Weights of a small mixture-of-experts language model, trained from scratch on English Wikipedia: width 256, 9878 steps.
Below are experts of layer 5 (counted from 0) of a mixture-of-experts language model. Rows are named router (the router's row for the expert), gate (a neuron's input weights, with its number), up (a neuron's input weights, with its number) and show model dimensions 128-191. Each number is 500 + 25 x the weight over its row's rms, rounded and kept within 0 to 999. Numbers have three digits each.
Before each expert's rows: a language model's description of what the expert responds to. This comes from a sample of Wikipedia text that the model never trained on.

# expert 8
It responds to: The ly ending of adverbs and common function words like was, is, been, later, most, as in extrem-ely, unus-ually.
router:493445427448487539513459503509516510478532486466500542485491476486476496495519497501500480500514512502512523488511518488494497471484488493558512505558508483440485509546475505515496520451526449
gate0:509527458524505454492522494442477505512503501492509505488505513484507529501519503480530539478458489542493506485543537494491459530494499522538462458474516478534470494499506523516490424448505491
up0:481556517515496568485513497533506490474480524532487490553487500524483484538521477506493493494544465490473517453495473491504498468478508510478509565483460529502515484484499455498520468517488516
gate1:469531504484494502490498526535556467479508507493469505516486487531469491465519461508508507517528491487479450502415514477502480463521542514502530509526485479479493526541490524493494515473522511
up1:515519510502499485505480525479545484500514435448467468505501487547510444503503523512478513531514485501493494476540462473485489507459511471493520501512467476473502516499485524510510508487506473
gate2:510512510463469527488483505504501502510487501500510516461510474474515489477519497497493531522509489518550478484490475486550469549482513524486494518497499503494539498472453515515496527520489479
up2:513489516450482495486469480516451528525488480503528525476522483488519467492497510459492498488480481468496502485505498463538485517488502506460487490530510530515494509493498538490475519566480456
gate3:484539442489515484495506509511515560454523513494455510472466499490479520490542496510483479530504525487456482452518505492515493491511529435488507523506480452523513503537506545533507526510521479
up3:500576508490497466544475506500457521472524528492514484535542527488533539560473470513479502534467496512440497493526505504474520494470473499473506505528515435492498503504481552501492507493523511
gate4:474510499497514492500485513526530529500481502506462509517528539524501473444501512541506483556526503478532477511532473487473500501481496506482513509485501455441509499490483512480487487523505511
up4:487510498488485504526498510446419465526486516535494513490483489497483492514515504527512454480508502434503485464491510515463524491494458501489497552465524518525506487479485514472471453518535511
gate5:462517482490465520504469536539465539512505524501531506497504473528507500565520488520489528520498523479541519494506482514498507469491509480482499484491493488492526495500487464478499482459468463
up5:497480519529539502508508559525526502480477517520495525512549473453523532507513493484512493541487474477500546462531516493475495509526503496454500473478509523496510517527515517514485514486518479
gate6:454498481497532493540467493538507508491499468473543514519488452509534445510481534480508485524506527476552528533479493528514451473522491496538523520454519498485482492527534513494505537510510466
up6:502442515506518503504513497510519478450474506472469521469495472482521460464501503531478439543487504573470523486497475524506471527502494505517492518496522491470451496531487488539526507462506472
gate7:547537507466507512500473470504510466505552539490500493475521473504490545502491493503537468507501489516543495491492507455514516483515462504500471484480486527472477493478489455539481471493507476
up7:488452513517486499441505524454511505481525508524517491473490508497470543497494497519496510456485489491519530474441515501487517516468526516499460491509522498489506512484472471517540510499512474
gate8:545519530486521519536460515475479521448534502498522476478500507504462484474493470489519484493530511511495504499481498477522514477511498520557520472516481532520488537494512532486487514519470471
up8:493491472503458516497510521552506506511499464491509453446472512493547529532503512494529463481457486548482567507516492521554509502500522543489486522489491498485515500508456518501459516473483490
gate9:530483519529481486502507506489479504467506476529475467486476498435423461487509483502432477494535531507469524509533491517479456490523516494514562505509496528495506495538486551524486482498524452
up9:465475489483495484526530520523529483539480509454508506489529543520517505471514506478548562477453476458518495520480475491458537508493462475515466545485545505497507498455489486519522503483494495
gate10:503497517471526509532513543493474511529578476520520496466473474480514539500510542468468519502521485541503457453472509462501479504520476507518476460508514475531507514498489503478494502473493504
up10:485489542494473473498509474478500531431537444516503483550475537554488461508494529516519556515492490467515498491473484473479472507454488494510497524522523509469476443490495483530511514497458519
gate11:484519451493517486531503466540563504520514538471461484494546490517525505469520476511512495501514495490512494498485529477512470527490511474513524491516476515519532461504493455512488533519499489
up11:472451507509497525520453537500498513507462529532506475508483507476544491488510521483521475478482505550521511489519504509484482474512528460522518486487500502482538502529513495512530506530480492
gate12:525466501505544491479453491504470468453451478479505500492507500453516533484516480485506502491441475517527523492476516484493524521529554496514495473546489466522528464551508503520497505541493476
up12:469500466525516509512452528520493511515506537534471533508529510557556479516525489469462498466478483470474481485496467472516526478533492500489531478505467537485495486467473520494494517513533458
gate13:481538532497453458560504514520478541537479471478519524494502498472505504502505468555499505454506482502523506519504472505479506487472507525509480517502492522463488519520517478487461480520467562
up13:495526516488468467564497549521517512486504450543483540506513508490551484518524465506511534502534496506514530516513456500511500483515528497478485512509455532454462502539512488479469506483482536
gate14:522464472475523507515516502517505485524462523500485475508514500521461460470536492508498436571509503440531515507504516531476508506500526510477508488498514491503482489503522510511506449514494528
up14:482557547466506519475553520465467478519505469515480479500492489519516507492480497486458502462481501507526508468548459483509544459502514483512504540453519500527542504537487495517468487509498535
gate15:514480509471529476500447483489544513529521482463531475479509492477453470501494472465484500445497492469516508487492532474514467477506498499467491506472518520489474487526518546477513458499507467
up15:514518470518483519500542476530461513483478484477486559499493490554488521565510526521490498522464509526530478532530520467485492554511519449532520460480512479539488517517470474490450506511492522
gate16:494523529485492474494535522506486489493499520475495526474512513492514548484486524489455505541469498452483559511506474548497492525526507513453477496534447477536511500495510515483491507518519472
up16:463502463523495521507475503528517517514477505517538498489514507486496464479554511517523510475515525515518466490494489479476515512520481518495538513483478450487504456503520474517508493470493506
gate17:523469514502548510560488480532480503492499544454498511503496530503492498512470446488494471498488461472528459525481512516505492449479496438556459518469446489435489493503487510490475489484496518
up17:518474482513530524498451516480484492481473497462527512515492512517504489514485456491499520526514487494496453542516513483461499503488493507561497457449574491506520508496504504498498496497503520
gate18:521542494516477493515500540495506499498510503525520465497495534522449486485503516505504546498492528498518504519460540547505547471525478494483503505469478514511452459480498488499493529476528464
up18:447505513510477530500543533496512547506457492514489499481511541499495463522473475534507508462542500525505491498516479469549501458456519499529475492517542492516505486483495557492462444495467504
gate19:488509531475472504528517504479487484493529458497523501473461489476505474507480458518539517535459503522472479516487515457478471538521480498523505506501483509533473534468489454503518504543468481
up19:525490497521482462495516505516553492505555483485477516490504524524509497484515510523488448513484464530451495496490525506512500501484468483515513520478525525506473513505513497482462513497499494
gate20:548514506488507518481491473510514483478486524467481540553509515519534521500445483522485488500517480527501493444459534461488483493510530472523482555487531502534521510512512457527543470493537495
up20:475484491520496465522525528545478524462468486490491451488473490479483509484523520489486508504552531488483474574500536508502503504508493491496438479510493494511489513506465530510479497545506516
gate21:497547461506464477497487491496481513497504522464491532470476506454509502514511544455488498521491488498512455497526475513470506493538542513496519496470460470476467483476471497464515474503551463
up21:505534505487516490540523479485440493525495483487515474547525491524490498503518477512497527474505505550483532532490470505539537502491525504516491522520465518447518479492512557462501502502443500
gate22:536451448500459532473474483506532484519538489518484525477501493511463553497523533464498511512463479481534493456491499542533532488495532490525510501514479467461510528500562523515487512504540488
up22:506470489498458499458489506507505437524523480500476502445522532500504474494535503498467493505447504510512503509493480496473489504510537486571507541511472499470499485436496501530546521541514504
gate23:520473493458526509503522445484442506470531521492497502450530489503448525483510464480515518502519453514475553509496520497513520514505475538534439536528496496528492538492494503529508528464474466
up23:465535490520496461492502512491493486498503428489552469538510486491569476499468517478466469488509522508502509474495483493531480478483490473529535458514500505491472487490500510465506480493512478
gate24:505544493530507465506474530491505477502487489514546501487452530465526460520524500485496488487518507525481528488485525528491462482503488511468504522502537521502488472502472492499526502461551479
up24:500494503497472508505561468488509540464457444515492475525489518520499517499495529477454510505494515506494494505476510477502474476487512458480518500460496507498529490531465517510506476532498549
gate25:521487521477506476480511485518507505502537474501492494511515463509519513516502479453481521494484492467477511491543500482487501502503512517485480477499495530525516521541460527445502518489480502
up25:543517531463488523521493501539481512496486530488556466557529519523490517536493525520515474474460464507494507525498509451502492520489469522522490550479525516495502533501490502496469513515546477
gate26:476486519486491478485481483473519508507486470551510476486541514484483490525488509498498515486443495488513492486502499468499539487494475498506481541510505499506545482527538517443524497478542533
up26:523509483499509467487510470514520545519513480497508538458507535479513528492476519488525488495554516522478504461511447510516456474472440482478498507521554484451507494515473494466485488500444540
gate27:548538515503516473513487485475520462566468515532456563521533525527509501492493522497487491498525450533517488476480502505488467538488532472491499491537530521514465483478493493497494516518493511
up27:525470514494486555511465476511547506515475473507499519515509491534563449516483495522476464480490500479521510540460526491479524489524507455521537494512521483504526483457486473473486496500493473
gate28:514499539519451476476467539512496494478508490514526536538533483510490458494541544503479500516493486512532511497518500499545456474510508490548527521533503540492491491512508461503480542523501516
up28:506479508510473499473500446508461495499444507519503494500503517499478547528516530519531477513500457466462518514482455494477471502516484503478499530505472499501503519477463510482485492520416515
gate29:495517467455514445526530471501509500520477512504484529498467495480532467490502499492509474489512510521523492453478491479494501531476534498532488517533497470476522525490488476518468463494509517
up29:481492540541495536534491548484471491516488490527504438497502525514499520524510492532500487528503426515501558568510498486477509447509467513512451516509526477517496483485509523492496541498498465
gate30:499508489494496524470513512511485519500508501502528500497507490403472503532544512481527547505517529515477555532488485480471502509511474492550442489521504515487489510467464492559519515473502532
up30:537490537519484473536461477498519489514490488523495485511517459526540520443481499539487480476509473504527448422479471506516483486494482512495492508499521508485522488495508474533489485505521539
gate31:510456469522527484477473467522463513489518495508500492523510525446534459495513441492484509553490505534492539497507490501454492531480511478523501512498506540465447518490487520533513491481488471
up31:491508429541497507483485494475512486489508499464515494481499534499504506480499544506546496501514507529529439522509523503474518518496483517471492494489485525501513504496505542519457505504551542
gate32:482534478481492487473489476468470519492463505513504507514555476476517482535465511511533533496527577489487501466507500540526483508509470496522491506470467469477474453494516510477530492521542519
up32:492521513515510489532476486543490529455513526547478485524503531494493515535484508490496452475483482496512508519475498507527539526520454516476541507516516488513496510514446470464514457527510533

# expert 6
It responds to: Word pieces ending a word, especially e, te, se, ay, in names and ordinary words like Reind-e-er, Prow-se, Volun-te-er.
router:519515472466475480472483455537497481491459486493460517461512512517476490478513513555498456482467508506514524502489516446516490492471498461498468503508519516459509527514495496475471484486518489
gate0:505490489471460482488480486535526493505491473528514495455488472511447514504537514485504526520511488532467491546455531492497471523502467481508497509506515487499495473454510524532515520538504497
up0:518508500522456495474499453494512469493479489493534500501483513470502529494456492479524540512499523535493474481523493517501457448484545481478494535506567470527443479525495532529531470487511515
gate1:494499519512491499499441470541514528508493497494528547509493518487476496523467477493515532519495505506523504510477490457478477530497529521506484525535522456489498475530553481514487500491507481
up1:494460507501520469513459511494492507506491526502561504503481560529457524514521500527504492545491479514498498481455512448500483484520574513548524477534499502502501491508520488486557485488520523
gate2:499459485496459462535539487485525453538497523524525503470558511531507491495589502477500543518530526428504499520528524443523506471504454531509538489556504531488547462492491495466534490508563519
up2:505501571494493491500511490545483526499517547495496527463518539540504527507516518459486504497511571496509521513506537500514520514532513485528517516499477531519492460479532502504490498440474518
gate3:491559490454473517511485498539488501443548497513481513489511487487465512517473453518562545492423543469477478455487540516487495506504475463480452543465503478490465508491491526475499515467524484
up3:463478501507508479492466474495509522546483479486489555518482474494536504448535497557479476504510509511492522509555483511501488482487549566521540476498510507506491550514488480525490475528474494
gate4:535495508471558511492499448506491502469503492485507484516502501511462498494463517484472477457500465482483488497457519493482503505467542504506520489465521527516526469505494492548483476482508506
up4:476532494523514505525502463492510510500500496510496518521489551512506506503515472495455493471488480498513539522441533508505489494470506471491490493490544507474489490514453461532479509521482512
gate5:462513496507486462488526501514503481499474470515481510449502500502461478512481504523510494518498495496581512504533511520494534500499479504454552533479495509473487567478467479480519520493477507
up5:456487506490513532505501503441486470494498509432495503483488469506464493550476537480497482487528507466533464484515507505496486459486476487490476492505534475472507498512526496461512535529473520
gate6:496498472506442514514484481521465498519559499514490453502504510513455481480457509526510518517514530498499447516476496481469499510494535533511508500506532521492519481475457523535544453482518499
up6:540513451491504530485492458494481502503519476483514487485482546507484515494496506439515508495509514561502481546531512502452469515519489483471453500521500482500484452528505449476500507508516484
gate7:518490482498496516486497512486513521500470507490542475507486479531461441542517555514534463554464481521504481526480529471470513520467510529500459491498488495519485528498514460461453483480480491
up7:492543515515545502448471512536472505527468504492480514508506459529564532505488479519464534496461509503520516463511496517493482527463504475520501512497520465476484499447509515510457501481506542
gate8:501475509452487565479529496529511522482464536489495531485544557521472526491516510559534530516518488491472490473477469430492491506497447487476487492483496477512532500488504465512474490514548495
up8:505494520507498504499478499529488526497509473540455469504479495506501516484502529476508486486523501541477515477473548507495509516523484517561520452532523520512515477448526511458527504490479496
gate9:550501501463528501513523485523516476471447477469489503506476480500489450517484511515493535493511509483477472490501498540544462495457521509522468467502495483479420479475481509525479525513521505
up9:468486479479516533450509497501505543495518540525503582482564510534494521464458468446540531513450434479529519497445510534490454484490480474472535544461487509497521478504516490488490458534506482
gate10:454544494516504504497475474528544482495499506473466502510502507511501495518544478492508523505493490537543492420446542502531537533480528488511478469487532540514536572508496522550473484475487507
up10:512450482467501504479488515461500511500533546471527496526511488506492496530484496498470499502502564477451512518507500488456530432557522488509514478446505464512471511529505511534474487467457479
gate11:458475519482500486515466456502492483474479490471507516458482503490521517580516502499527524500503516538512500563540473488488492516492473502509525465508502498480512500523564534467536504531510500
up11:530518506538539455508528525506486518531523510490484507542516501511495515451485445507521485490475472485482480476474505470510493482545518492488494549488571508524494509475484464475479491481495480
gate12:473523498506502476526493448518485504527461510447477532530469467475522519525474503517502516492485469452489488454515505488489525520518535497504534475507478546449504506502482512537496521515508491
up12:485487526522474519505454509502512517484504494525520489475504476524515491526508497485488507492462493513454449505517493525520489460479512522546488511486511496532511489440483510477490533503448483
gate13:543464526518461484499512489517503516494504455483508523487521480453472512517524493522492499510477481489442538502509494490492530510463491498468531482512491486476479504508444534484462529481501458
up13:531498507452517506534492470501513547555468486480479484446481508476516497536552550511546518493512513491447474543483470465491519520514518478494500497497501491485519518460521500525481516486528520
gate14:503503529481463469467511450477542481525543446485509496515491517499505478495496500524534523489486481499551491501503474492529478541508507519515518524464519456515525513545526484498447492497500517
up14:503475501487451476479511479483488465516514477467456462534523505480489476507524520498519488467484511464506466521526466502486492557505504561461465509512488515488502484475519497530498504518512457
gate15:526455468496490475468477489487475531489533502501474500512482468481503480482483535512493477503486505518519541566505496530502478486507500523487521507503467503491464492466484506514503508542509482
up15:471491474486433499469485523501503512483539488496521507505488536478528508457514469496451523479489472515482504487469534479507509483495517479477524513493456476554524525472487523477501494489456519
gate16:544558520488474516489507499524508470468521460536510480475474519435526481476505505491542528484497516513503495492504496515482472517541481509521507510466502531481505495489490495457461510471482453
up16:513469520477507494494504505486489465512442461456490538535482514493484498506483560444461491485496501507521483489479515521485517507487525476466513486543472502520506483547500472490511497507527562
gate17:512467504490496453515531492533496487479513504467488522472489495484512486515484521483495477509519491533547516456493496499439480483471447521488494491494519529467530462519479521493515487498503474
up17:573519474473475527454520500481475457498477451535515505488511503518475467512527494479476544516490520500499499525438512499524552511487503507508453477526502493512511496471518491525512521527505495
gate18:508503465506514514468434501502475495459522485509523540490489511509493496499518494504492508497468506440447491524538465516493465452441503485515513512472484487540482547493516546486471535526523498
up18:475506510517507499500522493497493517504544498511464532494454449525466505514512527522510508466442506492488531554510521504514510528455540494513500482524472511483488505486484485513482492511465484
gate19:474434501484504458506524507530461530525512510538457471500486494511469528488529504494472507511500466519514514528503511503519519499518516482497488520516536466472500509499499496519529477530500543
up19:537519517500508500459495497521488536498466535516497460504506496506530486505506487456555536498469515514470514534503520499519509524435483499497525562493513533500534482462520500514531514526478491
gate20:519494491554467477517488481536447494467484460501477505502524492469491507459526491502475489485508535466461481500492523481502472477503524476514481475523500480483528471527499491500493492502549517
up20:449412525482521522528514532517472537508509514459518508435522527532526510487526514452512465497466499484499550446494506460457519478476508491514529504496497495495504482497480515518500481479493481
gate21:530550521507500472506494475505465497502463564490504486491485508504517513512516523565445518473512468508534500519495475542507463494503480491499501521516480477475519503504496509464492484483547483
up21:580506489516516505489481495483528508514467448496452460507513477506529517450530490494502529495469530487482499552511492518557482500508537498502476502531488490486471523506499449493490519503499539
gate22:508511500520506537498526499556530506523513484477487513517506521488439492497521489518515484510434484487487477545502529496493567510487505568506495448507523470483526550490507530447506454490528485
up22:505502482454522498504502488517543490523470561510518466492514491466544473516505554499527516490583518514481479501534490483492499516511502469452493487537493517520513496480485478498496540500470474
gate23:518532511468522505474498429547490497497509473463473497467490539497467447534503492501475516517533539498501451522442501524517510495468499510564489475537471499512469471480502498485469446489515471
up23:460492513469478540506514521485502491433472549467485523523538509486493523566489461546537499534481472453476503473519498525456521495521515548440485467468516519496532537482473540447506503519485571
gate24:494530493540469486508449517557525473553473506456478558474467469477514484493497550511525509452516482498521498495532475519509496477478535511467509499448513477507505534455464516528519505484540514
up24:500487480510469493499502529517521522546477477485519525489507509471487516521499567531493523505492476497513495536532501509477482503530461479485468463517509484528488522425491495460524484482510512
gate25:552476485487566480462476488493497500524478499480486484501466524499491496530469468454504499495519517523479501519467531458472518492485498471502510477484465554519527506487492484537488457537492444
up25:481496524498485479535522463476490465490509465508513518499494470509461502530505492501526479474505525532514511520514499516468504500501528501518516472506505499492465471505465451527483461539522493
gate26:472498472452463476504490472481484509521482484475483476529468481527491476530447466534511514543471535544498522531478465516500544480475494512525482475506471484529518553488489519502519546544486523
up26:503489471516535517474432497527492500514508508509477500484509534522469516492496532466518518485534482467538523511520536500505500523534514470560494522476494487526497496467470469511496490486503505
gate27:508519468493506532528534530534467507517492497460501515496506493506452519471515505468499459502492513464493522477448496523530521525516524510494478512556478497470477547487509482468489541450527529
up27:487469542542455504474460491496457453486468523492473479441522470460486517499507486555511520526481519500491526537497481485526463472497537472475513489493477435501484483531508511554460467527499492
gate28:541503507560507508497509499495453500490516487480474501539473547506463469529490486489488476495478506507502548516516483464558470461484499518502450465530502540481556486526485515533476507465503528
up28:485509459524506504464491503486522498529531510445505518510431491511495499500494469457569471479471498501482482530500469515517484466491475514493496477515523542544519508501480532490486497456478523
gate29:515502496487445516482510446512475491482431488494483515519457505510481459512494494519536435465477543502510466496457437476486519519488522498482497495561480468451484512550438468514484500477530506
up29:504509512469513495498477506430531462504503525508464488506519481483467497483515486511495497475480518483475497499484439515497506473506493542475474479523519497527488523541481475503493496491514497
gate30:506492508498529539489534496499578475489523518516462525522448521471457471467529507496495496501432525495535496551516532509522523494467534535525512475457507495563522556484495488477510499454502501
up30:513504488538525523470532513447524497515468477477467514479478469472483501525495517518528446470469503506484502509502469516512513478523520488531512502483543545514476477521513496505534490489486465
gate31:476476521488493451516501509474483504502519474554483533518511475478480494532508467534510479488534492527471496512427492489509487511540546530521510454496531557479491496479486509499505492494520489
up31:502509488457488513464490488473495460498521486560486485492484492539496492532507480508519500469477510457509541527509507510472528528493458477493508465479500500507516509536501456503568494463538482
gate32:493490512469507509540509487494521477450534442458527491482493471535473488496512471512512506497505462527487490520490477484450486504495463506495524504528490500485493514485554544477449524513474515
up32:502483452551524488512496493504489504477454522526503532525478502499477502498492507472524519484524483545558508482484476521497511529555515497492472493481484469520525492470494516494492469472498537

# expert 9
It responds to: Given names and name endings in lists of people, and the comma or "and" right after a name, such as Marc-ia, Robert, John, Greenhalgh.
router:496519469480502508494479471532488483481544489451517506511512536495460498460544471512514533517503500508559498507520492511546490526465449514539493514545475524482533492501478480492504508507545501
gate0:550508463517512491533510499499508517494485520510484503479504504498478460501487520469462549539453500499560498497520503489482488531547483513535491496502541522536504478484443447495509496530426509
up0:492481467530466469511515502515483522491477521496473518501500494468525501468485476477532486477471527502478527494485460496491514540510484494500500478466510586514523528473491502504525511467489437
gate1:496528494480459493506501488529502465547538547501519511499528522482501475456487518494506511497486530494505481487519517524511495524519495530524486480500482502527492554427513500496526498536464552
up1:506490499481479471518531474505488537531531533512508507550535466547507469523484532513477489494445530502503453493537531516485516539501488481543505512541486510534454523480481477508526524543462497
gate2:516526556468528480522517469537511501491496505500520491466495483510507501513466509469507495521477476503505482529482491490433486488493444514490540498477502509492496479498453528521495451521488477
up2:475450478563488498468459533491519497516511528489489475494525506476479466491511507504512462517548516489479502478467471507486472454499518495455499518473483492503494450510555461448497513498479527
gate3:499519487496518482490469478505524493507491474489525500503488498490450467479492521482440482490512496504525498500492485460454520515521511490587492539512511474520486491514482525485440496515507486
up3:511498552453502534520494510541523583506497493519473522450498499522506515469489459503502539436483500517546490500494507514481562451472463471477536479471497515532481477463485491469510490469511522
gate4:548522535485470434469510500525497502497507513471509570433518515516513520526511505538471505493539527463516496515491500571482536447522501478545505468550534519528510511496499532489495503538488558
up4:556543458498466496579488475479489493453464536500532507532498522520528502527485497502520526521462488506493519472482568464510466505457502481493489502503510498479533478520496503478536488491491517
gate5:481489428472485528491452518548522492499528500520544466532499520536492498489468467483523493492504493484482565501534529467479489501522470488484475543500471520520509476518509491535532496478502484
up5:546463472464558524482478506519523519474511471516542494512478532524493522506521477535526532478495494527503549449504462515519502471506521465473497481552503510494516491489469415496487476491510497
gate6:512540508499505512489520444467543501513445512502479481482489529499481524527449503509498457524540490502537514489515471488518436520454450472519494510519527451487521517493493497518563562501478483
up6:487489496502540481490474457516535499495459523510499517517512511520490492528489440553475491459487463491502477490496549496500472532508499477470525491487542521495482508487493539552491571509476530
gate7:462547542500500454481465542524504544505456469529493504496474525515439494506487467517477488511503509510505526485500479517561507545511533480450463540476491474498481531548508499503495510485536535
up7:473466500507529501458477539501500486492536513495538510482507523435483518519489496514516502452511494511481501502518493503522483539482483494485480538514490509516484526454502466527535521484537485
gate8:480498521498543516494474483542505513523488492487520480502461544492517514485523520503492547504489497520477546460487495463513476469496526514471473528459510526497514500478467483529538512483493517
up8:500511491496473469501470480512476553452489497501475489517483488485510488479473451469478501514488511541451520462514523526516496451498521488487491527516513512493479496519488484505527488512482526
gate9:517509499523527492516496486526477505469483502497517535524558496525509515539498492494476525505545514472462514483505492497515526452476492510517469456497530501455458526498471515511529517497511482
up9:490513495484510501473470477474504500462523503539519491492520518528552472505463474504507495513549495480498461494502506503504528480481468467508530538489534526503531465491467504523474488468522488
gate10:483517502506565468482496493516487486447467524529536511505478533515529471507532481482477474512517498490536491492506524533543481521522482461487550536493464517499509450510495450517484481509495491
up10:538512501470509478512520527445507492497454513518503471514492526531490468494483509475548483528512485493505487493496548516551504526501523472503495526514527506483504524499506489496466489488521536
gate11:468471479527505508499503505514448495547537517468514477468468490515479500491466517498536490509501533502459499498525489509419499505523502488508534538462493480499509520533448549493491486528534536
up11:514555484467520466473445498544518487502470471472440480501500529506487516498518472506474497531529512503523459484522493535506484454506508525484475511494462489521498510514525487505528507537499521
gate12:514479511483492469504424462486499531493504504458533499496496468504473576494469510533519529462493488493460499493475501508474488476494509476485528490501487510494534486488482567537500508506492488
up12:472504441522529563527550505477492492517503495500485522457516529474496456476543482519484520492490511508542460509505494527508525518486532537480482497455499531514480527528484420483509494469494489
gate13:478487497505502491484468506538489483499482518526486486505548450453512496485509493510514518496482486499470469485511475513493489515480530456473461518471480489509520523511515533483494533518540522
up13:500500493466473571485490487554493506523532522488460545490506462487522496492488510485533490478502539544493510472484495486513501515516497469565449505501496472491508509522525505491497491488496505
gate14:484524484503525529505499469499515472507476497479462519494507507495498506495495460515532488485514519535543484506464478477485483539481545488524461518486505498476502514549468495512501490533500522
up14:517540490522505468548521511536482496484526480499504520484495477495501544533511445459494557484525470480477489507497504476476521506516475513489479523512544499526452458501474515500505477501517509
gate15:543456508468499514505478522522498484475529476482505507498511534506462489493501480504528482523481493482462522475469487550501473521545459456513478487482520495491485492475521511512515465488480458
up15:526489523490495454483517470509522475478484487540469511512525466500527473488459527508498523472521490495487466526520503517484493506482544516466502516521520549460521539489497512494533501549495526
gate16:469546479554515534473507500524535518465486523501461527539470502490461483493493525462492498488532494502516527479499502487478527482491513471509514508481505502467534511520491511514475530489511494
up16:500478507526482503502508565485506531542490503525471486516496505449485498475460492516481481533525459494499530510492519499453529480448501470539480498492526462497510512476511505557524519487485496
gate17:492490489462487502490489513479533496527523494473506531493511537465513492431491497482481479497448509515491467507518498516481520500501509501533513502461510506537562490501524471496532554540519500
up17:503523514483473498512473479527504450460496512528488502513503527501514461475497489479520503517489485508482502525491518527546479503558454486527515513516474508529511546511505486476529497495506494
gate18:528463480521496472499477512484490495506478493509493528539444509523471478457517495510471496514475546527509524474469485470448533495494522503519526465499492506529513488499490505463502474491427490
up18:531478508463527482486518533495487470517491446473521522519467541487533462476512499542487491480484451497539490482495521460484523476518499496526518507508489480495500505500519509487515486536437472
gate19:531516534501495466509537472485499523509526478497513498514491482461469538510504465507464522488507554498495500458498571497480498469520516485488524533536522499537523488488486538508497513500490506
up19:506502498543474493532473485504491507489493493470495508482524517502509512447506491532471498498521477524522534484516524477569470475506466508545508520544481509478475523496491538533533511500510522
gate20:530498466489485492510483483520484479473515498486464493478494531507497505495510469479535500471503537491514513490488491495493483507466476530509510487485477484542494495479471531482482511528505504
up20:476532498504501520511463511466527539516515494541506480484488476524551536523498474505472533497473481533468517485509484528460505493477500525491452501546516502491498507509537492500526502521447489
gate21:489517502489485487511548526504500504509510482497462498496448492523511471473511463472532504458495545476530528507487504485500493527509513487510459508504479495467447464515464517508465528514478514
up21:532498498503436472504491530554502441522485510484512500473505531511516507500544519504497470501502539501476525524516453501516478496478500505492485533517476521498485481539453492448487551520504495
gate22:486526491483517495471554460502530504479513534505518547510492524476516493530512490487498506489500496489548516491487510495469479524503457492477553476543493504551504512544506486503504526457466502
up22:452465555533509505521514499485485505537515509505486491507489515497529520493560477467487504445506520490508465481523527490531501527456525530511550513492504533489499493474524470525477497514500509
gate23:494496491494505513444470507468494492502493489505458515514512515456443512492505466513493489442502478491470467491514497443448495487544568529470499507515521554537520465507529531500472476504541504
up23:479438509481471518459453505552507531474485536485536513518497539514532530532501522470475498534517493523512527503463500485480481506501505479517514463454524482467489526542499501477475559512464524
gate24:492449451507530475522498444515491478484474509480461468509500507506486479487499512501488502532440462499528497526522488483508511465482473492477556505475518454516533518499477518517514463497506498
up24:509524466515507530540498541516508504476503504499525507471464527459486535507487506480490536539496526499422515495482547440511503497488490454514484502446497493476549531531529468536476541496505479
gate25:522515490517496516476469510535520492489529491463482488491483514547465472497505457506483467505497502469501468487543538472506472518508484545518527494490491487483466513477507464534537490517507464
up25:516486496512486469500530533514541507508493524468516457518501520487488525506503508480482507505491522512515531496492487513506517539522480508491482475499488466480456523514481500458482456515507472
gate26:469482511500510538554538515503475507462487519494521527478503528467449503540508521491478517438512465466456525497506486526502505462456529446500525540464466495529484514507489478531522454526513487
up26:483493481519522561502526510511471490502471530490518498510517505495480493445503476481472544484505511501484500517522496526495506478470509510477494484491493501516476527554522577492494479495494501
gate27:527492498528525481517458480497565526474487524486516519453529555496513479463471456494510493493527481484533475514528448511478469493510518527525516517471519511498488508509486480490552468503447494
up27:490517478454561523478552530521500530460443524476471463456472490495480491519494518526500547452489527521515495515510496522497466500505540539488509530502495504480538514487505509548463504511510477
gate28:471522495495548511470494502506498521476527493493483482508462519522518540480483468470498501485509454499475513543544485500518537496512433505528479512487496492505516479515525489498458461479512461
up28:512498486510496453511478539498512489543478493528475478504505485472524452481498490531540474502514498528496460511482523538484490490459543485517508515531524527469499533531500485482518526495512522
gate29:473524532484515476497470500523529552528509505505453515469467470499445515490545536496516542472539503522522520507501504481495512470505514497477460484509458486493541463523504478480566498530508505
up29:503461540511519514494505490496475460516460502481508481509498526489486481487480495449502521500520459476457501511519534476474457513484504581495487519499505502526510482498537493517506508489482492
gate30:446451543475523517518483466498488489475461478497466451523505500509501473463521520491498526486493501490533556513532529503532517447496481490501464473476453519474465499454495496503476510488478527
up30:486488500469519508508514482516512465501492497502540507511499510475530480538530534491504545553497530508491513530485527501485472536453482482500504461501541553525475526537555459499519485495514462
gate31:514478510492472527524454492474503513552468486499478496548487518476534483426524514510468535457503507512507473489471489526484498501478512498529512485502506549484509506490505540468499498462476484
up31:538483515497451504491514530480464528490507523487485482485487542469458521514531517502477521513519498509483492558497509509510467542528528506517509473494481519489483500538483476544506454495511504
gate32:475465469481519521515490498504471511547473484503500488467490452455459491446473532532533449542523513519529456521477483472453516495472455457514520497528498518516485521497502478509511513515487473
up32:475524504499506510519550519506541507498482516505472464513526507518511486486542461552445514498466516489499527501521489539483494538476523514497468490476509477507463510437439488511513497518499485